Weights of a small mixture-of-experts language model, trained from scratch on English Wikipedia.
Size: 13 layers, width 320, 57.9M parameters.
Experts: 128 experts in each of 11 layers, 32 SwiGLU neurons an expert, 4 picks a token, a softmax router, a shared expert of 64 neurons.
Below are experts of layer 3 (counted from 0) of a mixture-of-experts language model. Rows are named gate (a neuron's input weights, with its number), up (a neuron's input weights, with its number) and show model dimensions 160-239. Each number is 128 + 24 x the weight over its row's rms, rounded and kept within 0 to 255. Numbers have three digits each.
Before each expert's rows: a language model's description of what the expert responds to. This comes from a sample of Wikipedia text that the model never trained on.

# expert 32
Description: Capitalized words in song, album and other titles, often short verbs or pronouns like Do, Don't, You, Is, Make.
gate0:092128155160147114128127118075128108126175096130156154103139139132168127109106119144129134115145133157139094115164183158126100123121146121112156186134121147159121133171135159154138126149155166122118122114095126099130101126129125119149130158
up0:152131124174144129085095122144139091086141066159125140102105107105145107126105144137102157167119139120160104124149038139107125158125150170080132115109148110121092130099159128141121126115123102163133122172122107154117161138145135098121147159
gate1:141112134132144157133135090079139162099120130114129147135111157124095117135121130167109138157145128108098162152130149117100134145136126164109119131112091102114075148135097113145177140127114115125151120133096081146167146123131123127154143136
up1:121109146159120127131126137116110119093140105150149167097138129071110166109101133119156100117121110138091122130089118129123093130158086090139132114142118179162111119113124075095119122154118130153069116112091138148125077165176110149102121112
gate2:117150095110125072115127154116128129121107149172132135106128152133127116153120104143134195115139146125156109116101144161088125100115124130135142137088099200100126103130101069130159154130123095146148119138142093137123126109159100179134074127
up2:102135131125128161134165151104189103160124100108159120119129174146155118151096105135164112114130111113132144162138128151128152160158143123151118133138103159141157078099155120140109144125112083127174151182114110151111149138125109151114122132
gate3:121147126127128125103151123101107133148117127167105121102129096149169119098133155140085168157135146144122108138112144126095189124117159128143103113129116089120130127128088124135126139147130117122077164115140146119166147130126100142142121156
up3:119121151126100132141149142119113124088064184113181122136146087106140136109131199142141132122179128131086134159142121121113126112130153105105137097136169099123091128130138126149144094113124118110143099153137183152119103118135115144107136118
gate4:146140136114132157137092141130164108108143136135125069127123121151140149108140160114122079131113114126101126107118079166125117134151156143153140143120118159098131137115109167149124147110150113180121119101196089099113118178117095103096086140
up4:135129117129088140139121115144098158121151111117134148119118111127108146117146140139075128088149112109156120122147146124147152118105138128132119083161126121106095132153118159116124108133121137108125139149106137114111165120166191082121119090
gate5:102146144122161116129087109134104176102128129161097126142084183093104147125117085135152106198155138086111101076136125134116117127162116097141099111134147123098157151128158112123099136128062121108150132096138080113102116137155125128140133123
up5:091097088068143143120108148097104158128152119152118143137132129165120105144112141152113109133135144099130131117117121092073140134141092143160150104109154097080137122138105120089106152123111129134111135120167137118134134147125112132125121135
gate6:128080124104107147132160108132122112119135139175163132111095121140107132134139157068150098142132169133093150137155145159154115158129176124096139134138117098146082138120126128148110133103167100143079147143139078101089141144120115127126122141
up6:115122099143159122103129100179145141126150066155145112140126128118140091113120113108135116100103140128114160135133126114143178102139136096145104135139101152141120116134122109127083116130122134145166134146145124114143150199086130121140185104
gate7:115181161151104115129141142139133119149104103142079065120148129101133129134121127117165148110121148162116133070090144135117151105119137103146154156119121100138155168102126097079105157108144101113144139134154106147125111132087107135118132142
up7:103118168151103092151145112099098149164095127115169103127115115143160153130155190148116106146115157141134086139144148125154143122166162106128122106115124136162182124173106135124142135146168119148113155134160123115157138127137173148153175140
gate8:126106114105132135129125128133139126133151143152100130127156157150153137142114090163168137092118172096109116101165157163093126133109107121078142139097141172148091120113117134084134090138110150106110122136171109146143162135133140133112147111
up8:151128130152110178108112161067122108118110168169111120129123122161131109106122116156112148157163173103104102166086132119175126130179127155099093137136119079136129127123143139169162125117135139173129109093122120140128184117139120121109085119
gate9:095169099085099107135108128146122134057146124112125136087158087141155140149149174115117119142112121140129150078121154130142081175126129132114105173135145089127098058161113110052152126134153154113118128100144124172135118075123094126142162139
up9:157129093148135093153102140129115146198111101130095133101112190149111110151134121162120168132130120128154117118104121171168153123132092151147118093124166101116151134168106129134121137126133125105168093127119152115130122130130146128155157149
gate10:120122116132142145113121142165120156140117196115124132119106143105132155184142114166127161144124205135139109092160139103154108107115154142109136128138142113156182170175128106134122158166134100143103142141108052128160155121081122127141120117
up10:144161134132152096131109126118128096130093142145151099103135111120114117153194142138152133119111107086120132152138128111084146122161109122126153135135117121112127144120147136104109121166137166116125191136112133155122172166141105148151134118
gate11:133132095110136142103160159152115129118158122115138102133143120141156111122128128158206146116119135122148168134104155141145112140124134128137110109152175150160143107133159126128092178132122128122118130112099101097141107078149126121116086145
up11:141141134138123118110109119134078181124087094101134142130113099139119100128142090107148143124143106148129147127147147163132132114119160163134125114162172125161129140125114115132133125104133109151140171132148114148125138105132133178132099165
gate12:111140170103112145123097134168155160116131104111150131076122122139155105092125135119091203118115119140129150093132134125139135106082124113125101107115117133141160165111108146116132112146112122108165096170145171123175127153125146130156159117
up12:127121095122112131142061169114108084117102146178126117123115101105097118090113116153179166143135163123130130125119142163111141109087135155109115112185129131116132112095135126136135132187145085152138078087133105155116097085122156131111097119
gate13:162113083065162138176133145147110124179128112137097144107117084144116112106166103112149123161104156089140145178132142107140127153150102119146140103159152112117082096090104135102112155112142123136118109101156152115096137161081113156129189129
up13:165140102142093148120158100130155116054055095140116183095138154108127088142113175163154130119077160146132168119121101155100111122146100122150167111092119091124147127102131100137087139139116123126145139105100107168147104100138128109144134120
gate14:128165133099167157142149085178120104142111142137138108143092124139127133116137121122124116091124137108134127096138109083125128123092132166101173114139142138150102093122120114108097095115105140065123114133152148114127154122129144075145150094
up14:119165140142141112151152125136089129147084145135114150095170188123142114117065182141108130111129129105136126075130153134132147140133123120105144143109135102126127102090137093118108078163121124126114107162139054121107142120147106097157167131
gate15:103129102109150156184157117162107121112163089122172155108132143150086108125147107124131121130104081130116091135125149138140130126128128141152123129155142136103127130106120159139190150134134138130112139142157104131108122109112111151143127174
up15:137161131137135108159129127137134163129159106160124121158135128168109135147111124181115115088140142136096108160108138161119114148131124120113103109194117109153116147137151127109086145199115125178112160141137159086109089131122152113149098116
gate16:145140133161180083157146136113128137142093129098144138110110111106113080137149101108078176157081121155120095132133136152134112150130127141125171144090080135144138116140173086135125125155118058132105134104146120126100089115119139087120085145
up16:146140119124127130125133144104103105145126118138171141135114128148129144089090140164150166141131176111144147107150119106081149196113149135141113124161117143159136119135142141085145139127137124163141147165096149111142088125128143130087131118
gate17:152133103120129143142105117096119126171133092118123100190104154115123140098095112168119071152120174128073122129155167174106112174155091132134128140167145135143146142182166090128149162135137112143154134130127128138104121120119159137116098174
up17:183143150112095120180140149117169125136124131127154144111114142128097160115121115124134131133117114157155069120120125137111147121133163120100173182166119153123142164121113158114134113136114112087182072177096105115135112129157167161135086128
gate18:100128139122127152174075106110120103144159126153129140082160118114136132156131141153121111155119130137134114135130126137163112102099133100099099126078131137119114131142159195157112160122085137178106107151074087144140126131118140130137138107
up18:124139102115130128117109125118135147119069112145105133091125148128103129126113173151094141151138128158128144100147148151155120133149067144108133127136134139150172159135131112149142121166180140134061127149169133150164053144133122178161084127
gate19:140107093091100093143131133114139103150091159110124127073105118145123109140157114156147138140144163117156122110125160120136068123103095110106162114119092149112138098149130141132197112129164182105097105142130169121128100135135101073131092127
up19:153121141120122096103099120123106147170124140114116102129149094138140128109145124096107158174143173115088123160170110149124105127111108156156139125106134132126088098071118124120136157139146121101107125173151111158120124141126136112123108114
gate20:145101131115122138114174137148134125151135158101167163109146141113128129100106133131152127132128099107113120144103166125161100153180116102128092155142108127145157133130125092114121136156128119169137109179116136114113155093131142059150125122
up20:121120194107134144142135132132154137097130122173109131144110140099134084141168154108156129111143145132073114163153112129113140150169049133112134133099151073134115090108125146119094141103151119144120164144126154109076111143113148168117113129
gate21:129116147143162121135089082122131097126144124145115122104143104125085152110121094122123158161137114119156139147096142124125146175105127195160129153124121101127144111134106158180146140154109088156144109103099181108134122097112117143097126126
up21:107168129132107153109144110117111143132132122135110116129122134118140181161082121146112132101110064121129063121150076104139158109138178154151155152133150134094122107163126137124086106129151099133098109111151139145173083156115111094154177131
gate22:158084103121070181118126142118096142124086152111151174132116101105126101140139160087125160134158109152102151118121150121118152154138098103141143109087096119107098107158137135153149216154134061123149121155152141114121128087124131135152111144
up22:152127140125136179091122137110075136154117085104095107153130128100179087143106172127138108142081116145126162153080152122103105168134126173128164122112134105132149134144122140094152126118142122161101116055104163163120110128114137096143101108
gate23:151174098117175139113146126111131118107148140136102149107135148089106182098144106111121161105133129118135140138133150201122105128119118125169143136122123131112088097143151125146117138130119104123162121116131111148124130112113097150134119140
up23:115165092103126131093099078141196120156129132112110098163124120083155098132145108121097142134181127139112116137135128170109121087081131103116067143162123078159136153082132119096122124132114110129134144129130116146132122140113128150162088098
gate24:144147117100148135134116083094175159111115123133127089142137119151110083104133136104121105116151091097115188139136166156120119134177093183159112142120142098146157121120148114096123132139087171120119138126102128152102115075176139160120143109
up24:138120142142122115129096104145138099145110139103121082174156127138116131162138099157112140117179141106135133153145133071081133131144119136131116119113161148109177176119100097095135139140063142131141132124145165130134133132159147154119127165
gate25:144156146065123165126151097123135146139099116133109163116131170112088170113146123149156133140126156169136112149137107146121105114128109141137146124115132096132119142128120099136095103150150132115176115148144092151115103125146131140125140109
up25:169134120142122158178114150085146103161142124098175150152108117138153140112109163147141116118091147122167097147136137104113137134145103152124169122134155138138069120150127088186110119125100149105109146130123111152086109106113111137120122149
gate26:102097103165126099092099127122171097100135149123139131129110158093118119129105114102168162113132155137121117134104138147081088111206118104113119093123101110142162140071120103167139124127082122131152136137151160132146107140108134108147118092
up26:098140104157133121109160129149144131088086127120120120127153140125134139141122163118119125106148123108182144140124121151137151163148124142115084127097106134123121110083123165106101093134125123141089156194101117123106149123111084163158123109
gate27:146111111146122115132162132127180142122154124136162129154146106118077154149087112143151130137117131107105116143149143167141115105133108146111105143137119157181144148103115090135145121126118130156149102140105149088148112130116113060190152141
up27:150127177128130108146153139144143119123127114141139167128139115141104133140171109123106133132169098116072132115170122130139121124131115119120102146164152129109135113113139135154117126107096126105109095135110060106092106120125162169115147101
gate28:088146121127128117130149131144152128138121147137138103140131167108071141117119092132115116163141081136136067111157140116117165106100122139101130116112115114122175119105119107157081105156191142164118150127139139109114143104101107144122139143
up28:100109138117079104189124149091111141169096112115094126144095120184149136146092151127136161146101116140137087153116179151117140138122116092133121109091117123132122137116120148110049118142100147175151127126152134074148116129134108139161131101
gate29:100116152144092141128075143136139120108126140130113128136145115149139098157148110134152119118131149147080139104170108158169120077144148172103083116094138163133133127105162129074139155109140162107150094135119130087096111158194100139124092107
up29:111125150123118146122134119150100191175072133105116142123144156150158087117116166125137130114158163179134129168141153108116147122118094117132111108141172155127079133125125113094111155131136123070128135160143137133117114146143142107078151141
gate30:155152121166137148119097089111127130072136123113159108136194104142111097105099141164113118109121104088102119128117124145131126126164094132154119164146128136102152155161099137107153078133172151143125147124106126145148185096115152117130074110
up30:085110150118133147125159125130118141120191162140118123122130117129129119103135124178115109155123138090145134157128152139112136129172164148133127128133157117138117145119121113126084162114154111143124112130160103147157136106161114114145110095
gate31:109132117129118127100123085084128071151117169098126133143134116130129121118117126140112155133125121155165121126100153159141109124138137122087125103136113153114085142149118089141102150173128168140141104169100110140124159116109140125139139174
up31:118144115104135158157121144134105150158131161110128124128103120167131119164173161118109098151105107149149123126136116104120139132094141131076143122115142126150168120165118137139131121110130101152095096152133114160154157190138125092169133151

# expert 19
Description: Capitalized first pieces of names of teams, companies, people and software, such as Reg(giana), Hy(undai), Ap(ache), Fred.
gate0:177066095136094128134125105127151103135140137100088148138168148111114148072092143138114113144133129143142130173148173141138135117091114141119119088159177171171167139102116087127114124134163118115140113072151133145100128097143154173120136126
up0:131121119142160143104127105120133147123133153136150113101147098118146137123110135142157116118166152169146161141145129106110151133097105160122113108147081171176125137088138105115137118125072108162108086162121170131133130117142102151126115154
gate1:114166138159096141084115121104104085107121117188120139121155091166156125126150115161166141176118100116090093083088125111160090150125145150108117124162133119143136105137111185106102132138124150139101139119125092096123138145121100108154142140
up1:172104125151139123163111144164138127123121124102145110136105101124103086136138090118122149114117173108139136163134078121085099113098145117150117130142115108133089158075118096154129119115157139099134117112108110168153119091115118129124129105
gate2:113096154148123107161114142129106137126127148114183122115139119131116165132140136088153118093111145186104137125130108149147138128133169103140171140098137156178107140156114122137138131169107128131170112121095123131117161126123160106127090114
up2:109151157113175123148175092080123114129128102107120122125119146120159080144133139167107135126172137148127126145106100134127137091092137114128124168153153097107122115112124111115135106172154120122081129119097080129081112121141155161115168131
gate3:141147122159097159090117130172157124099123143152139110139155129103072123129099120104098139092118121126131166124134162178127124099121106158099138110114116133158121126139114090106151132113128107128139095128092175123167125089138076148107094114
up3:141101130110123104136114153126135151153159111121157132169154171132107134128115120191125147141057135157131125106138144153127103064119095118149119170113150129100126126113147126137172114151117159124147140117158138117108116113136116122121151090
gate4:134134102150124169129090159117093079121147143147110110136117126125114155102115149089125155116116129139129097151112117127162135144123130154142132064089163158111138141082129109173180114128158133155150154102129137180149125150099137129139141123
up4:140137140107116108170114127139101125126154102173098115137158111149153131112116137110095139110105155149139116112123132094125134118112112121156087124107149148134157137085094115156117127165118152156142116081168154169094121094132164142095108125
gate5:134138123132139130127104179191158126146136097155123105097157145099158128132107109127128124152145113123099141136123150135151152112119130123111136142146134124147145105120129126132089121098141127131185101109136151099147128140139150147129139146
up5:118157110149119137137149159139131132128129146098103136119128140116162110145140119111114174128084158144116142133076124137097127117094085111119136099122152150155126153124144137118103094130111120128137121116164166144129127138120125135151103154
gate6:105155113129159149196133166139148180134145158171068104138105143140131118152067145122151107152089137121101125148165153116161089118110122136124114148116129147119106115088116095143163139116115122072115146168147130153118112140150090118131117150
up6:109150139180112145135098120066146145139167119118119079136124140121129095134138100135140096150101145090169089131128105096130164130158125145169126151140135120131159125101150130150164120118180106127127124145186119197124139159091105127150108116
gate7:142137157141105131123127149156124134133164140102120098088108148172108150125150108155110130119137147108124108093119126187130086148125127123136112104076110145130128156112105143134097120124148137107137160160144100130121123165128182119161144187
up7:151114086152118112168158173148101116103131166121136141113097126135109128125144112133158133114130097097148131142124146139111153139127121135116093138124120145138167106091096117105134108114126115120124120092104128106114154112115133198155145112
gate8:096099118131126112090165112155129103100133089113118136122143134083128116083150119153104144107124124166108123077139144118098145106142137115104097120126112088107178150126148135139104114157113134153166110124121085107122115090110137109128144136
up8:127143110129164126140146114118120095126164141117165128146175105127117105198145210153147063179107115130112194084117114119119123118126139112132140097138148124111101099112113127106155155117107178160130129104119109118142145137098112167135160146
gate9:136128136078123131161101168161111132157119115135154144104173125125108139105132089112145100116165100126071125107159134137139176075100097125121149099182129150123145133157147093114150106154042147140141140159148108146117127141127105134097094129
up9:141156101154075126118146175137117146105137136065122101102167111134150118122134104100105175136155167134110111132194121133146130116125159153140141118131132142154179100120109111122168163138091095138106170151136164174106109122119136114150139103
gate10:124141106151168155142134143098111148134108123115178134152118181147126145200096131138089165127132138107119110108101167132168152107146126153144148096103161124195149154172100122108117116168093097150145149202122141151172140128128141111110069149
up10:119141127132090114133143149107129163136143130129164157092111165125154171120121119150162123113098103152120099143148165115157136119128100130094112106141101121113109146141150112139096107146098142128166097152169111150164138115155147107143114109
gate11:150140191147142092106123100089138146139127124122182160108149120081141126123108147139119095112144112113105092134127112123112161150125142095117162140126122151097136112117128139175086104096129140139173148114124082135110133120081153096163124098
up11:115093071154123118129118111146080134159142151129083111146108127110157127158103161071141079144133095148127137147151122118089113110139168125149135123139117137083121136108076140078086117131116157115145112103083138132138128146140113110165132109
gate12:160077138132181097110130099135092113164138127152151110126173139139092119120081134130090121110163114129120170128127130102151143125136135137154083160092125096113095113128123121077137118137117177132123130109099169118119082116135107142145079132
up12:122138127160127129187134066146136125119133117114107148115127150080154115120139101144128146108153113083123132122149103142129127093141126108124143149104133154077137148136128103160161151161113095103144124090128095068113163071128141086144141062
gate13:133135131125127134127153132096167081111076078130163141115116156130088131139135148130144142130116174115106164176175150132102133105157081133124166088140120105147097097153152110120130112126157137119123119105113152139167129126126159111135169156
up13:119123113113126132144078127121125167123094141115151144144092177109147137159114104130114151116148084126145120153112167127123132124130130106103134132159101125175139128131155103123119106096094144127134143143131171121174142081120131122132107079
gate14:125142068170120079107147107110126113104130139141132166109121181158135107035122121121132105141178101123153115140151128153106135116124150110151117134135095145154079077105109146128142125103118087168144113093150126133128122194110158099110130129
up14:102111085108101134156117098156128139128161157104145094099123147146141089112108156128113164125076117102147151132114140130141115175138098144122133124085107132102128153103153137144117143113116101151155147110160131111162125166130131112109134109
gate15:137143072106107129121134126078131110145127141127128107083139102091138154070110140127105139117150162116150133126081143114154127121157091120130119135075112157095067117125141113105120176168157102112134084117119121109137111112115080112136157136
up15:160135138074106085125150124169134114133090175142103165116160117134118124145111153150115050118150133169137089141175102107150142116172110119093066136128141122140114089140117156109160134173105161133102128149088155144174109146139113141131086118
gate16:133124094124122083117114118145151121100122145135130129121112121133124128128112130150124114152177146125133138097114150168119126147128074116135081129104155118126149121110136099119127105137142144146154098101092115121083122151133137186155144175
up16:145082150108136120105123104116136114097127138137090142126112152169125106148165106140141120129095134080155184147147120126151141126119158165109130145090107134135126126127092128122131108105122088127134155126150111099134138157165095140120126098
gate17:123153105106110106148105144122135096126137082116150127164147134090154170121067146137138172125128126088104105149081100135159198115164131139133163158118111145111128151160111110148116157084152097113168113158125178157123123157125195096127160130
up17:145129144132142120082111139071156082125090135109115211100170152183093080111123145145110152108124134117132090106138120133095150176146122140129149133107126127108102115131148096136124149119121101078169158091110150122137128129192130206135143155
gate18:084114147138125148143134133103120106138111139127127083125147126138124123149137124129091089162160134080144180144190162111119123152119121178121131089136116144123161130170155085182159085092121106130130123141158113133119128107113117117143156079
up18:119121113102129128096107132139118115149119116110131124129096106139103110091136098174115135146128071134116141173110146158123088139130119124144160169105137163114099111132094110133120101126150080072105143136121152153158118125125107138107116113
gate19:128145118134117161151093104102139137124144127061157156089142065071174136122142070130161123161095145119120150117130123145127103099106134158126109132120116143174132114145131114155150162144133125133089087125144152118128107111116112120136103147
up19:114099159165094123071190155090120135130115114158146149108112142099122124119165110144143136170139082109134179139101120151144113143125143143126146121141112075119147114106096143136109143148132127123123128160095183149121129104153134127096147107
gate20:090124137147146058134127118117126100122117140111125149125134147113127195173117127090131126120106144113099115146137144185123121111128126139121131182134129144093161114106101133189129146108159089176108126100165166040097103137140129137120166122
up20:158137101113135166170159159123138152155136119137143114150118140124149136111096178130145093137115198136162161175121147129118130171094135088129119105167146110133149118152128137089158129118142126108142112125126112123136134157118128100158084139
gate21:122160127125152136129166116120122140147145096115169107110096145093139140069144121140133097094161206129109092137140128068109111116110122093139135103121096147142127151120115129129113108133095162139147127143142116107143104145100134107131128131
up21:090130127120119140117120125154156153141156132120102126173132115154189149155155113110145155124086122117087119123097128140158119148140148192168114085125097130120117153104114124131125109085169110129157150120099164153109130097133132123122141166
gate22:127138135101154138134134134137091139141125092120115156109155104132131137145106115128094110181156127118156152166128148161109140122107154118152109160120158124102159132165118132112149131142149141165167107169104129142149103134134080155107150148
up22:113091150134089126125174102150134189163191134115129156111112142161142173159116183103129167138133117148129152156110117125096139171111088097121090118099147092113147102118136101125129115126158074132095160132128126141131132127141111144169106072
gate23:122072116118096127136088125126167123117123151141144125144121112158140148114124113139089124143146147141111109159094119099134111128109088161144166134126120124113158138127119136156170107135148169161121115155112125087141143121145112112156077174
up23:123160169127119120137127154119140122097121143139126134115094149143160093159116105115137142130113091137163150113135055146097088126101138115107114166126163123158137093121121149122126162159100114105115138154187169090113145174147129122090102128
gate24:123119127092106133107117121080067106145148115104148109136109107102137136128116153162146125126107089174129136153121120163131143094148126106140080130107149131109130159148118111130089132140161154095121096124091141133092099104116113152104161066
up24:136130140145125138138161155161110157094185124088139122104134166140133096092133127109135110147147148169070090137138162126122137153139115129159137090083127057116112099092149174146126144133146088108140125134107129166111138114126125128139152121
gate25:164082163128107134115123131121148108168139130127108110089104157107124156150137104128130140146104109109159146109133116107139154139101132099110087147150153178137138103124148110118139124106131105113168106109128084109155130136159153134134132136
up25:116144141138130130160124120148087118097135112114101156135038128176139102156184098121083138104119120115129149156124126191103120129113103142089121139128159143175126118114134110127110139144105125200108131069141106113106153120119125130104128125
gate26:139178150114114152133132074109134163151082069144094128123138116095144157149128113092129148137134099126124144137094123140120143130103143090120112127086152151138124116131130129132092110159138144138110141122092081147114104146112140165141114121
up26:169159119179155131129165153134141144098113155129121086160157106145096112134130100155157143157143140139114177108130172172111176114102139171135151117141137104169119115103140135129155091131156190113164117116133138156152104111137105118130141138
gate27:120107125152145102135141106115112157135115125115130108123148138120128155195140130102108070146159163134104099117137115108124135113144114119079118116127176121131161147099065118165140104081140096185125128119096110120138153143108173123118163162
up27:146128142096141141108162157155114129136173143118140109125101109126112131152153171097151170137113125061150136121140167133161071115106121099124102144151084139155107137142216132112149105125105109129143167182073154154098172106163149105110117129
gate28:142124113144119107110103124134113138120121106125126104107153112095116122115113127147131123121127136106139105128155129094088156038159153138102143114099124156111086159143089110138105114145084123176175153133112155116127142152093096137093168088
up28:112137166088154147125140132078135146150127130108125143066115149115113114145108176135111124171173140133175129166136126164076102188136088132130094121145115108163125129114134146138114124097152088137090090155116064118092142106107069145120143094
gate29:105091102142133121119115132119116147127127128123133122123110118163124151152144159090152103112102175170106117131116165171117116147105134107123119127100143092101088110163126118137124173126106180170166110115128142151173112138118140160156122129
up29:168144163113127146133124131085120137150133109086163114132126138169147116124136144130147125159155181094142148147122128121165089108146140114111132139130107111124132131116098099169105148145095133170177134128112100080118117122143109146144130148
gate30:114108141102162184129143119189109132151139101119144148139133136154148116127147144110115157119119130140121121138139113088111126155156159139119133156134102111113102129085142064131083203134137168166167121080127128148100160095141152108124118162
up30:105119162159150097111149155130114145138123111155101140150149114105168146137126101186110138118099135154090135114140134152125138113151116170131126122110124159118118192103108152146139148167155193137145110100136134138115139121094125130150121138
gate31:141120151078135131120160153165114068200163113120135107110124135144106094140141118107108128112136152090128152167102120147067144131117131137152124144120121111105122130105126124129186140128157140115113112121124136118110119128124149120105130140
up31:141163119119129134135112163137107131117101116120107086155107142084104091105108150110169128118123166174126139145193116142126129069110096133134107098124152106116154061101114139138107122146112129113145125087121114133103123190150148157133102190